Below are experts of layer 4 (counted from 0) of a mixture-of-experts language model. Rows are named router (the router's row for the expert), up (a neuron's input weights, with its number), down (a neuron's output weights, with its number) and show model dimensions 0-159. Each number is 50 + 15 x the weight over its row's rms, rounded and kept within 0 to 99.
Before each expert's rows: "comes before" lists some tokens at least twice as common just after its tokens as in all text; "raises" lists some tokens whose logits its average output raises strongly, later layers aside. This comes from a sample of Wikipedia text that the model never trained on. Tokens count by the router's weight.

# expert 186
comes before: " ", "0", "pis", " and", " —", "1"
raises: ")\n", ")\n\n", ")"
router:71 66 54 36 33 68 31 58 14 43 48 52 42 77 51 32 53 71 63 28 63 71 60 48 67 59 47 39 62 40 52 29 59 60 41 72 72 79 52 45 43 57 33 57 54 16 57 60 61 44 76 56 40 53 40 52 58 30 58 51 59 61 63 68 71 46 30 33 69 51 45 60 54 61 35 38 27 55 32 28 50 69 66 63 41 48 69 51 66 36 38 27 37 62 46 48 53 42 30 34 70 33 77 25 24 66 23 50 69 37 33 38 33 33 12 32 49 73 71 55 26 49 55 29 68 62 65 43 30 45 45 61 59 38 65 70 46 57 22 65 31 59 43 64 58 27 57 59 59 32 46 61 56 39 61 66 67 41 57 29
up0:42 69 38 32 41 60 64 52 57 60 34 20 14 60 85 32 47 32 37 57 81 57 55 47 32 45 53 43 54 29 47 24 50 63 34 57 47 74 35 49 39 48 62 58 67 49 62 56 63 69 54 39 66 53 77 54 53 76 37 50 72 19 53 50 48 72 42 33 72 26 90 37 62 61 49 69 28 42 54 44 67 57 75 45 47 40 74 43 62 84 52 30 48 70 40 40 70 64 45 38 45 55 39 33 75 37 63 57 12 43 47 38 58 41 50 61 46 39 38 74 52 27 60 36 37 77 34 42 39 54 48 39 20 63 53 52 44 37 20 74 46 56 44 45 72 45 33 59 52 52 53 47 33 41 60 27 41 48 54 65
down0:52 71 69 31 60 32 52 66 54 44 52 57 42 43 57 71 53 35 39 81 42 81 68 68 53 70 41 47 51 51 49 60 60 36 51 47 61 37 55 59 92 55 64 32 54 55 49 42 43 45 72 56 39 48 46 31 37 48 22 56 41 30 46 95 19 19 61 41 25 56 20 41 52 52 60 44 63 35 77 58 38 43 48 49 51 59 29 30 46 92 61 41 54 35 55 45 18 39 42 57 64 56 45 64 42 50 49 47 60 61 37 40 53 29 48 41 92 60 56 36 72 39 50 31 41 28 34 81 73 61 31 36 49 60 15 38 31 59 51 71 55 42 42 63 57 52 65 36 55 48 61 53 57 56 48 19 44 66 42 56
up1:55 29 50 57 47 49 63 73 31 43 38 56 58 56 43 26 48 49 68 49 42 50 50 51 64 48 45 37 51 56 24 60 55 57 39 76 93 46 64 62 41 51 26 64 54 52 53 68 68 28 79 27 25 41 45 46 62 41 32 43 50 44 67 51 45 38 60 37 58 59 45 38 64 56 37 22 39 39 51 69 64 51 70 70 38 44 50 48 49 39 42 35 05 33 78 18 41 90 56 59 65 59 51 50 77 75 50 67 70 58 71 42 31 51 68 45 17 46 80 53 61 50 49 48 36 54 14 30 45 42 43 41 45 42 48 43 49 64 60 32 28 25 62 54 43 31 37 75 70 27 51 62 53 49 51 81 47 47 48 76
down1:45 33 52 65 16 69 53 60 52 12 42 42 53 44 60 57 54 33 35 62 46 21 18 49 28 61 49 33 53 68 63 49 41 52 37 34 45 58 68 29 66 71 65 22 51 44 69 55 65 56 72 68 58 43 60 43 43 74 36 24 68 67 66 43 52 63 39 68 50 46 56 50 63 68 54 36 40 51 63 37 59 43 66 51 46 73 48 37 39 35 71 51 60 20 53 63 55 73 46 61 45 59 49 58 43 13 49 54 43 45 39 42 67 72 63 49 39 48 66 47 50 22 31 75 66 18 53 53 67 75 30 54 77 50 62 44 31 42 51 97 35 65 42 36 47 36 32 51 47 57 44 80 46 37 41 64 40 29 47 18
up2:52 74 41 58 32 61 43 77 50 46 36 26 48 53 36 30 61 64 63 63 40 64 36 25 69 53 35 56 84 55 65 66 62 59 40 64 43 27 59 53 50 61 59 57 22 37 56 58 27 58 31 43 46 62 51 44 64 51 56 69 42 20 71 64 51 62 46 39 38 14 45 47 44 40 27 49 39 54 59 39 44 50 62 35 41 32 34 42 64 44 19 17 33 22 48 39 40 50 78 58 58 38 82 59 50 50 81 59 43 60 67 73 21 53 47 62 74 40 32 72 39 47 26 43 80 63 45 67 77 31 62 59 48 56 30 20 43 59 39 56 51 36 25 64 51 49 43 62 60 53 48 44 55 53 78 64 69 53 70 33
down2:59 80 58 59 31 73 57 67 71 67 34 63 68 54 43 40 70 14 57 69 35 48 62 66 12 50 46 54 44 30 50 75 84 65 42 62 22 54 40 51 42 51 47 62 70 38 75 34 53 25 63 51 72 60 61 42 35 52 46 45 70 69 82 58 37 42 64 57 86 55 56 33 27 42 55 52 33 52 68 66 53 38 47 41 56 27 65 37 30 15 64 56 13 34 72 35 32 39 38 49 51 42 46 47 32 55 54 39 57 67 58 58 58 32 66 70 55 39 58 59 44 58 52 42 46 53 62 65 40 41 51 56 26 44 68 35 54 41 30 75 54 36 27 37 32 46 45 41 18 61 39 24 44 51 67 46 38 58 60 55
up3:38 61 71 46 52 56 39 38 47 55 34 69 54 49 56 52 44 56 34 43 28 69 72 29 56 27 41 65 60 76 49 34 63 29 44 58 54 41 27 78 33 74 17 54 44 51 85 43 42 55 41 87 60 73 39 76 78 45 33 57 47 83 56 14 51 27 70 44 38 44 51 68 59 24 49 62 41 51 66 50 46 60 53 34 56 63 39 59 96 41 33 62 39 43 43 38 45 25 45 51 74 25 77 48 42 58 42 52 20 52 56 70 51 49 63 32 39 27 49 66 50 49 66 41 36 65 71 43 49 34 53 58 56 55 36 44 61 70 23 52 46 53 40 59 44 41 39 37 26 45 56 68 65 65 67 25 42 55 52 46
down3:62 58 70 35 31 47 55 70 61 42 53 52 59 53 46 44 49 38 43 69 36 44 48 48 28 45 39 53 42 53 67 25 72 63 67 44 66 54 63 49 35 24 61 69 37 35 56 49 42 24 45 73 54 71 40 38 50 68 44 31 59 49 56 56 48 37 54 71 64 54 20 44 39 48 31 51 38 77 44 57 41 53 81 18 56 40 52 46 64 71 76 27 64 43 60 27 39 54 45 39 62 44 49 67 33 37 70 38 35 51 56 76 74 55 36 25 58 70 27 35 54 33 67 40 55 57 50 70 37 56 70 19 77 57 44 08 52 36 87 46 67 48 33 48 41 49 56 41 47 76 28 65 19 41 67 52 36 76 41 73
up4:44 58 36 49 50 47 36 75 46 42 22 09 46 60 44 50 44 76 54 33 49 45 38 63 64 44 21 75 37 72 55 06 27 83 44 55 14 40 79 38 46 57 61 47 58 34 60 28 46 64 19 51 53 46 51 40 62 80 42 51 68 41 82 53 46 63 53 32 43 55 33 61 55 51 49 62 51 37 55 34 68 72 61 79 36 87 64 55 69 39 55 46 58 56 32 51 62 81 35 53 63 62 48 41 33 61 27 46 32 48 63 64 56 63 60 73 61 46 54 32 35 40 36 40 52 39 66 47 58 39 54 41 42 38 27 59 38 41 37 51 54 75 42 69 51 59 65 63 77 40 41 64 74 62 46 52 57 33 30 39
down4:62 58 39 48 47 23 58 34 43 29 64 89 40 68 47 61 61 71 35 53 35 36 61 45 41 60 44 68 69 73 12 42 26 58 34 60 69 62 50 30 53 36 53 38 64 32 27 46 50 48 60 57 51 51 71 69 54 71 33 75 39 32 65 72 75 53 53 56 42 72 56 46 34 24 28 54 34 41 61 59 55 34 59 67 49 45 70 72 82 43 44 58 55 68 47 43 58 17 84 58 46 49 64 60 67 25 38 70 60 39 36 47 50 24 43 64 50 53 72 17 57 51 74 44 58 41 44 41 48 37 52 35 52 19 27 43 59 50 30 32 32 42 57 58 52 51 35 47 51 54 26 17 47 52 59 63 67 51 72 50
up5:67 77 40 47 29 22 67 69 43 76 55 57 50 86 45 42 56 57 70 33 44 67 61 48 54 54 30 46 20 20 37 50 47 74 20 53 21 48 35 63 50 65 32 28 53 42 74 68 31 65 46 52 59 94 67 65 31 58 30 54 43 55 35 37 56 42 15 64 53 43 25 43 65 61 68 75 63 56 50 41 59 44 38 53 23 40 48 74 49 45 61 79 40 46 30 70 21 44 58 55 66 45 60 59 60 60 71 43 61 26 50 18 52 49 14 47 42 63 41 44 42 45 45 42 59 47 33 31 30 65 51 29 40 38 48 55 75 47 40 49 47 45 33 54 39 55 46 72 67 63 66 61 59 47 49 44 45 34 53 52
down5:36 38 75 43 37 54 47 61 38 49 55 46 52 41 35 52 47 46 28 70 43 67 46 44 92 51 29 46 43 45 59 52 99 55 52 51 60 27 40 40 54 49 36 44 21 58 26 44 42 80 53 27 45 93 41 16 78 52 63 59 65 38 53 52 58 34 61 54 61 56 49 49 39 56 26 46 62 39 55 42 38 42 68 29 56 25 34 71 37 28 56 71 58 44 39 47 50 73 48 73 70 63 29 63 45 31 45 61 75 48 43 42 45 33 53 44 59 45 51 33 44 63 01 63 34 73 59 39 44 52 48 52 66 72 34 45 80 52 70 20 43 71 38 62 40 53 67 54 73 61 46 55 31 50 56 58 50 34 56 62

# expert 50
comes before: " |", " (", ",", "\n", "i", ";"
raises: "-", ";", ".", " ", "–"
router:56 43 30 24 27 45 44 53 31 53 40 47 48 63 54 35 77 62 52 30 44 65 45 42 80 53 33 41 70 52 48 38 81 58 56 60 55 68 30 50 29 51 53 62 57 46 74 68 30 61 53 55 40 48 37 57 62 46 41 27 69 80 70 39 47 55 51 33 64 55 49 49 48 77 37 32 33 52 55 53 39 59 50 59 52 46 62 46 53 55 36 44 44 27 57 40 76 27 27 16 70 43 68 45 33 80 44 69 67 49 35 49 44 32 09 55 58 45 62 79 23 65 22 48 47 74 79 36 31 46 53 65 76 32 61 52 71 62 19 54 15 54 47 52 51 37 75 39 62 39 40 73 62 48 59 48 56 43 55 33
up0:50 71 69 59 67 47 61 53 63 50 65 30 51 44 66 80 19 61 39 71 24 56 31 31 62 34 70 52 47 21 62 68 27 48 48 63 35 50 10 47 41 35 34 46 71 66 63 63 54 57 41 37 48 68 39 37 67 59 74 27 49 21 36 75 32 64 30 49 48 70 59 65 38 63 56 58 31 47 57 41 74 55 69 81 51 46 34 32 50 62 47 67 71 67 56 16 48 28 24 28 80 40 36 33 42 50 26 28 53 59 52 51 43 54 48 43 26 22 39 58 63 41 63 46 34 61 70 38 60 38 45 74 51 45 73 39 72 62 69 38 56 39 36 46 56 58 53 58 50 70 55 39 38 59 46 56 39 34 40 42
down0:68 40 23 99 56 44 48 40 77 98 77 68 17 73 45 70 47 45 36 40 51 67 64 43 55 28 50 50 38 60 51 72 37 44 22 55 58 64 44 36 64 42 54 43 58 47 48 49 55 48 69 47 71 42 71 48 45 55 55 72 37 20 50 40 45 54 33 58 38 37 53 46 50 44 57 56 49 49 43 46 59 60 62 38 76 63 33 65 36 48 47 63 48 47 29 43 52 20 52 35 63 72 33 53 60 75 42 38 47 80 21 23 53 68 45 47 44 44 54 48 60 58 62 28 39 49 45 49 55 56 48 47 83 54 69 33 28 65 48 22 70 60 68 45 76 45 58 45 17 41 42 13 48 40 42 49 66 38 36 33
up1:90 47 56 35 45 45 48 41 30 49 72 36 59 74 54 27 71 50 21 55 22 59 75 29 26 61 35 70 52 33 29 30 48 62 49 39 47 61 32 31 47 42 45 43 31 44 54 48 42 61 51 43 44 46 56 38 53 48 32 41 29 39 52 52 29 47 80 53 47 58 71 50 79 54 57 45 64 62 19 53 45 72 57 73 48 13 86 31 59 39 43 52 51 51 53 51 71 48 68 64 25 43 56 48 74 54 24 87 66 64 65 33 64 37 45 59 69 46 59 44 62 51 52 43 27 35 75 42 28 51 64 29 51 47 36 52 85 41 39 50 65 69 60 63 55 46 57 85 46 48 53 58 52 41 62 34 55 19 47 44
down1:52 41 47 42 51 38 23 24 71 34 56 65 42 41 34 30 57 42 54 43 71 28 27 47 23 31 47 43 51 57 51 55 73 39 54 67 87 32 62 48 35 55 60 35 53 66 38 75 40 71 84 56 44 53 46 55 45 44 28 44 07 63 74 43 60 24 51 35 53 52 32 62 43 31 70 72 39 60 44 52 62 58 58 52 58 38 40 63 55 48 54 37 40 41 39 42 46 32 73 55 21 35 55 56 37 49 69 55 40 68 26 40 43 47 42 72 61 43 60 29 58 65 74 70 33 49 77 80 82 42 62 79 45 46 58 31 43 58 35 46 95 40 47 30 63 53 42 66 58 45 50 34 49 65 43 63 30 45 72 58
up2:27 42 46 50 48 32 48 69 41 42 58 55 32 63 61 57 68 61 29 56 60 53 70 42 52 62 50 75 45 37 59 31 41 55 69 32 77 36 59 46 32 24 14 58 46 62 84 59 54 56 69 37 48 74 51 23 57 54 41 42 39 68 45 60 42 63 56 45 59 68 45 33 42 57 51 50 66 65 32 26 53 79 29 36 48 37 59 25 33 59 69 59 52 61 41 66 40 63 49 38 52 66 51 20 44 51 32 43 52 23 63 55 50 33 39 80 32 60 26 58 41 48 32 21 53 46 44 37 48 57 52 55 58 43 41 23 51 38 77 02 37 42 67 53 42 65 81 66 63 70 59 76 69 20 53 37 75 50 67 47
down2:26 51 47 03 56 69 32 42 75 66 72 26 75 49 52 38 45 43 52 52 63 54 21 40 17 33 60 53 77 50 51 23 51 27 55 55 61 16 59 48 36 48 59 68 37 47 81 67 68 31 74 29 42 48 61 50 56 46 80 32 55 76 69 30 69 71 50 67 46 67 42 28 33 49 38 61 49 60 59 62 58 58 70 47 39 33 39 62 51 58 46 69 48 59 47 57 48 41 61 49 31 60 18 34 46 44 60 29 55 61 36 50 36 61 29 62 37 32 58 57 55 61 44 48 47 52 44 60 21 48 45 31 53 40 53 49 67 44 38 48 63 51 32 90 51 66 55 63 63 42 74 48 40 65 57 42 45 76 50 11
up3:39 61 66 38 69 60 54 47 44 49 28 46 19 64 32 84 60 34 55 74 64 54 39 60 60 39 50 67 45 52 62 43 56 44 49 60 55 53 38 58 49 67 37 51 99 43 48 57 35 42 50 41 40 55 33 57 49 66 04 51 34 60 44 57 53 61 71 25 31 46 70 39 37 28 51 42 76 34 38 53 52 39 52 52 74 50 47 52 25 86 28 36 64 51 34 41 34 64 50 67 66 81 74 79 71 54 40 45 49 38 64 58 63 65 28 78 39 38 65 47 42 64 68 80 44 73 59 46 46 53 30 46 51 33 82 32 45 41 12 37 33 49 39 38 40 51 34 31 62 58 51 38 39 49 52 47 46 65 35 54
down3:05 47 40 57 20 06 43 44 35 52 51 45 68 72 50 73 43 60 57 48 27 52 26 53 44 38 49 57 55 38 34 58 60 47 69 51 58 57 49 54 44 44 49 61 06 55 65 51 32 52 51 51 30 19 56 59 48 71 41 50 57 55 41 54 42 67 50 55 54 68 62 37 65 70 30 08 48 54 43 48 28 68 40 59 50 44 46 50 56 62 53 39 39 53 47 55 45 49 66 57 49 54 77 53 58 52 57 90 46 61 55 36 68 61 38 38 61 42 55 54 66 41 31 59 83 95 55 50 46 55 61 27 47 53 32 16 52 51 68 48 55 00 55 47 55 43 55 52 73 52 65 51 47 57 58 72 69 43 23 47
up4:59 73 59 41 28 50 39 57 62 27 37 09 54 62 49 71 64 33 36 60 44 56 47 82 51 80 74 49 58 47 55 56 57 40 40 76 43 53 72 36 32 32 79 40 58 51 37 64 39 60 81 44 43 36 59 67 58 46 63 62 55 55 48 33 51 61 35 43 32 54 42 40 37 34 63 51 36 49 63 35 47 62 60 38 60 57 42 45 42 35 40 82 38 56 73 60 69 40 38 76 34 22 58 14 73 39 54 25 67 47 52 45 52 51 58 52 69 32 43 62 43 53 48 68 51 67 55 39 35 55 50 48 68 54 23 43 80 40 58 48 52 63 54 53 47 25 06 46 14 54 28 36 44 78 35 35 36 51 80 53
down4:45 78 29 56 63 48 30 35 30 60 44 70 51 45 45 62 47 48 42 62 47 57 31 43 45 61 57 30 50 46 41 62 81 80 46 59 59 73 51 43 45 28 65 46 66 85 32 44 56 57 53 60 24 43 58 53 80 41 63 55 49 55 44 40 49 43 34 21 51 67 73 74 58 56 53 57 47 70 67 33 19 67 65 63 75 84 49 49 88 62 54 51 48 55 37 29 45 46 45 68 34 26 62 59 73 46 31 36 68 75 45 50 26 64 51 39 53 68 52 49 45 59 42 44 46 43 26 50 22 43 58 47 58 33 56 35 44 48 32 29 49 44 30 26 44 09 39 46 36 17 44 51 43 40 44 59 86 77 45 55
up5:64 26 56 52 51 53 35 37 55 53 43 34 34 63 43 52 77 44 20 55 42 54 57 45 69 47 48 62 37 09 33 43 49 57 21 63 54 52 53 55 49 32 65 33 67 55 22 42 56 79 45 50 29 72 33 54 35 26 71 54 40 46 24 45 43 42 44 69 49 21 50 54 77 51 25 39 46 41 59 44 75 30 42 57 52 41 48 56 33 71 32 90 61 65 59 45 57 57 57 64 60 34 98 51 68 64 73 59 36 43 43 56 70 48 70 44 38 28 70 57 50 53 65 40 45 33 50 30 40 47 58 66 51 31 43 59 28 56 50 50 48 47 81 26 54 74 43 49 41 84 48 76 44 37 34 35 54 42 67 28
down5:42 39 45 55 23 20 29 47 62 41 62 48 61 62 66 62 42 48 47 43 59 30 51 64 41 64 60 62 71 24 59 38 26 40 12 54 43 20 49 68 48 52 75 44 51 39 64 70 46 35 51 45 27 43 74 37 44 46 85 23 49 70 53 53 45 61 69 34 27 66 52 61 47 53 45 58 47 49 78 53 59 47 54 50 41 42 22 22 48 44 39 65 62 69 47 85 34 49 57 35 38 56 58 56 61 72 44 54 44 59 48 43 30 59 27 62 33 45 40 51 80 74 56 54 60 49 67 65 55 52 42 63 48 39 24 99 52 58 63 63 45 70 43 15 20 39 60 64 55 37 53 34 45 44 43 53 77 68 45 29

# expert 196
comes before: ",", " of", " and", ".", " in", " were"
raises: ".", " (", ",", "'", " "
router:67 50 25 61 34 38 13 55 25 56 46 51 49 78 69 41 42 75 54 50 38 73 60 44 50 50 32 58 61 46 47 19 56 40 42 52 77 59 42 32 19 72 60 48 76 32 55 46 40 26 42 57 58 68 46 70 56 35 51 38 64 69 78 40 49 58 24 26 54 53 51 69 53 66 51 46 43 58 42 58 51 51 38 56 63 37 65 58 77 67 56 46 32 58 56 21 61 36 50 44 58 39 59 41 25 62 40 59 58 46 45 44 31 46 38 59 43 65 51 75 33 57 19 32 82 59 56 33 31 29 38 55 68 33 57 50 52 87 27 95 47 75 48 41 86 50 50 68 57 57 55 61 51 47 62 64 73 50 47 37
up0:33 77 67 61 51 47 86 75 51 24 64 46 33 70 56 48 42 60 20 66 71 15 28 68 74 25 49 52 36 36 48 55 43 42 54 63 18 63 56 56 35 59 53 41 35 53 31 74 23 43 54 73 31 58 59 54 57 65 31 34 39 16 57 46 67 70 35 47 45 44 41 29 45 28 54 39 50 61 52 67 54 44 54 51 46 33 45 53 25 40 30 40 39 50 61 56 55 37 53 71 43 29 34 52 69 25 49 71 76 47 59 70 27 41 60 35 42 36 53 44 69 57 50 39 72 35 81 36 32 61 57 54 49 75 61 61 46 30 57 33 46 75 67 45 54 30 44 51 65 72 73 78 39 49 36 68 55 63 42 54
down0:37 54 51 59 73 51 34 29 62 49 48 35 71 58 63 51 44 16 99 53 17 15 53 42 39 39 42 55 72 41 38 54 64 40 45 52 58 34 52 38 36 45 61 78 52 54 59 11 13 52 67 44 50 48 44 44 44 56 45 53 19 66 37 61 74 64 55 44 64 48 61 54 30 63 61 52 57 61 64 47 39 82 37 55 49 20 41 49 74 45 65 46 45 69 69 43 60 40 55 41 44 59 72 43 46 44 40 54 53 48 85 51 80 20 52 57 48 41 50 73 62 50 71 51 57 37 55 38 23 27 54 46 53 93 51 57 51 40 61 43 36 40 62 52 64 22 34 56 54 62 37 21 53 54 50 35 67 55 42 38
up1:61 45 72 69 45 54 38 48 45 50 41 70 59 42 34 66 49 25 52 35 49 41 46 59 59 40 36 48 35 36 26 32 40 58 39 27 54 44 43 68 71 45 60 49 33 76 58 63 69 36 58 53 56 53 28 84 46 59 47 40 44 65 53 61 28 37 46 70 50 63 25 61 56 19 46 49 36 43 48 63 43 58 64 73 41 43 63 37 36 72 45 46 57 72 71 89 43 39 25 43 44 71 55 60 62 48 55 55 33 38 65 52 41 59 37 59 75 72 73 57 44 86 83 43 56 84 54 48 40 32 54 52 58 57 58 36 36 69 33 53 31 30 60 44 26 46 20 31 44 56 49 45 30 32 47 53 50 54 68 00
down1:32 59 47 44 99 43 53 45 61 46 44 48 48 33 50 45 37 11 30 37 66 49 35 45 42 54 69 44 81 70 57 58 25 65 23 61 36 75 42 33 49 44 39 48 67 72 37 75 61 69 27 68 26 44 51 59 62 45 37 63 33 53 42 54 75 54 57 45 52 43 56 68 44 28 58 78 18 32 50 30 32 36 20 43 19 45 50 31 50 43 39 49 26 51 42 57 58 46 60 62 42 59 34 62 68 38 40 62 51 71 30 38 66 46 65 60 44 35 46 63 53 66 63 47 58 43 53 46 70 72 63 46 57 36 53 44 37 35 61 50 56 63 58 40 58 39 86 62 61 64 39 35 58 57 41 59 79 33 53 55
up2:58 66 40 54 58 41 57 50 39 57 52 58 67 53 63 19 67 06 56 42 54 54 48 38 52 58 77 45 46 53 40 52 44 65 65 23 59 50 57 22 62 64 30 49 32 57 46 44 46 73 38 41 30 53 66 68 32 45 52 30 50 43 24 39 12 67 51 79 59 37 66 34 33 34 36 54 54 54 49 52 50 53 22 43 60 35 75 62 41 70 48 55 45 54 65 66 47 48 71 58 42 34 57 60 63 00 48 32 47 40 39 53 49 21 67 64 41 33 51 18 59 62 52 54 47 47 55 51 42 50 59 50 39 61 81 72 41 66 64 52 32 56 71 88 45 65 40 57 14 55 43 79 38 74 55 43 64 48 47 44
down2:49 68 60 58 33 57 64 46 55 49 61 58 27 24 41 40 59 61 57 58 32 42 61 58 52 57 29 37 57 49 50 24 44 43 44 51 62 27 34 44 54 57 35 49 56 61 43 63 31 48 75 44 55 39 23 30 63 24 92 33 45 34 47 55 79 13 52 50 33 41 73 48 76 55 50 44 38 34 24 36 51 75 32 52 46 45 85 46 47 63 36 60 45 41 52 58 46 36 64 35 60 66 54 56 54 85 43 79 50 65 66 37 50 52 56 58 46 38 30 56 22 44 50 49 49 81 51 60 63 63 30 41 52 56 65 51 54 41 52 12 75 44 77 13 41 55 84 37 48 35 31 55 57 57 47 66 39 68 69 77
up3:86 32 24 41 47 50 71 79 31 79 19 33 44 27 49 46 38 58 58 51 52 62 78 43 57 74 37 39 43 57 41 40 48 67 31 54 50 60 77 36 25 65 51 53 45 55 61 49 49 44 40 42 42 37 72 66 33 37 37 49 42 48 52 74 32 36 47 79 40 64 63 37 48 46 59 46 67 60 57 55 80 54 55 59 58 39 47 62 62 49 28 41 24 45 38 48 48 47 30 71 42 31 51 71 71 78 52 76 32 69 74 79 59 27 52 49 53 64 57 53 61 31 35 30 54 61 26 55 35 73 66 54 36 47 28 65 48 31 53 68 65 28 60 62 39 38 32 46 21 43 49 43 65 44 59 24 16 61 63 55
down3:32 43 81 34 66 56 75 25 56 64 58 51 60 67 63 66 79 15 37 55 39 54 59 55 54 64 57 67 43 58 42 44 47 56 50 51 25 64 45 99 37 44 37 61 46 25 65 58 61 55 30 66 51 60 50 55 68 54 44 70 56 36 54 44 46 64 70 28 49 48 45 83 20 47 43 45 45 56 53 43 63 16 63 44 39 64 47 55 50 45 68 50 50 42 81 50 39 56 44 48 59 51 28 41 33 49 29 69 44 85 75 32 72 41 66 35 38 38 26 67 64 57 31 62 37 46 48 41 48 56 45 44 60 14 41 53 46 65 46 30 31 44 39 35 32 42 26 63 63 70 73 58 72 22 37 20 49 46 42 45
up4:63 56 63 59 73 49 29 50 14 55 66 69 45 41 60 57 64 43 53 51 57 58 71 47 59 45 61 74 40 43 72 69 29 54 48 38 56 34 54 44 38 52 44 51 14 66 72 52 64 52 68 71 30 54 24 56 40 53 53 47 28 58 53 41 66 45 34 39 67 49 72 64 44 22 54 50 54 62 61 78 33 74 30 56 66 44 57 42 53 72 59 64 56 54 60 32 69 50 41 81 33 52 56 47 53 68 61 34 49 45 52 49 55 63 54 47 42 54 13 30 46 33 47 63 18 38 29 46 36 32 42 51 55 52 50 35 88 54 40 28 31 22 69 46 30 33 67 56 20 27 58 32 83 79 54 76 50 34 48 26
down4:33 69 37 74 32 26 67 38 85 19 57 57 66 22 36 59 32 29 58 34 53 63 44 46 52 59 59 30 50 49 21 43 78 36 42 67 40 65 54 59 58 44 38 44 63 66 54 73 42 46 20 72 57 37 65 44 33 24 61 69 38 77 50 37 50 38 47 50 19 58 49 48 69 61 58 48 79 47 55 61 56 50 16 42 40 58 53 78 45 42 60 32 32 51 39 69 40 15 62 66 61 32 47 75 66 50 52 64 61 42 35 21 48 52 64 64 49 28 62 70 54 68 73 55 62 63 38 48 50 71 52 45 43 44 32 56 28 51 50 63 38 53 59 62 42 39 63 08 36 63 25 70 44 45 49 50 64 51 44 64
up5:54 29 48 12 62 37 47 38 49 43 65 45 65 64 52 30 50 69 69 40 63 24 67 59 49 54 55 66 38 42 24 47 35 49 27 56 56 57 51 96 52 42 47 54 28 33 24 43 42 41 58 52 36 64 76 47 53 41 51 47 57 68 55 52 43 79 51 77 21 45 56 49 62 56 58 65 48 56 48 32 32 42 52 64 26 45 51 51 63 61 78 45 70 69 22 62 44 51 39 36 63 50 28 57 30 63 38 31 39 70 32 32 67 40 41 41 77 63 53 80 50 55 31 60 25 49 46 37 62 51 41 26 22 47 63 38 49 64 57 43 28 58 65 17 85 47 75 65 72 66 43 69 39 30 57 38 46 69 62 52
down5:51 47 43 63 67 33 69 51 40 41 49 81 23 41 30 39 40 43 20 33 48 49 04 26 70 45 46 40 50 31 46 52 44 36 66 22 36 64 52 42 52 67 38 33 41 78 82 62 50 45 27 80 39 36 40 41 32 21 61 57 55 50 35 38 51 65 47 60 72 61 46 46 40 36 53 70 35 69 70 44 63 63 43 42 61 46 41 77 52 48 77 56 45 57 44 67 65 48 55 25 60 32 63 42 50 69 57 88 47 40 57 81 38 38 64 44 49 73 38 32 44 62 56 61 46 47 34 61 50 49 58 67 70 49 37 64 87 42 46 78 52 53 47 67 18 40 46 42 62 64 30 41 75 52 44 62 56 51 26 40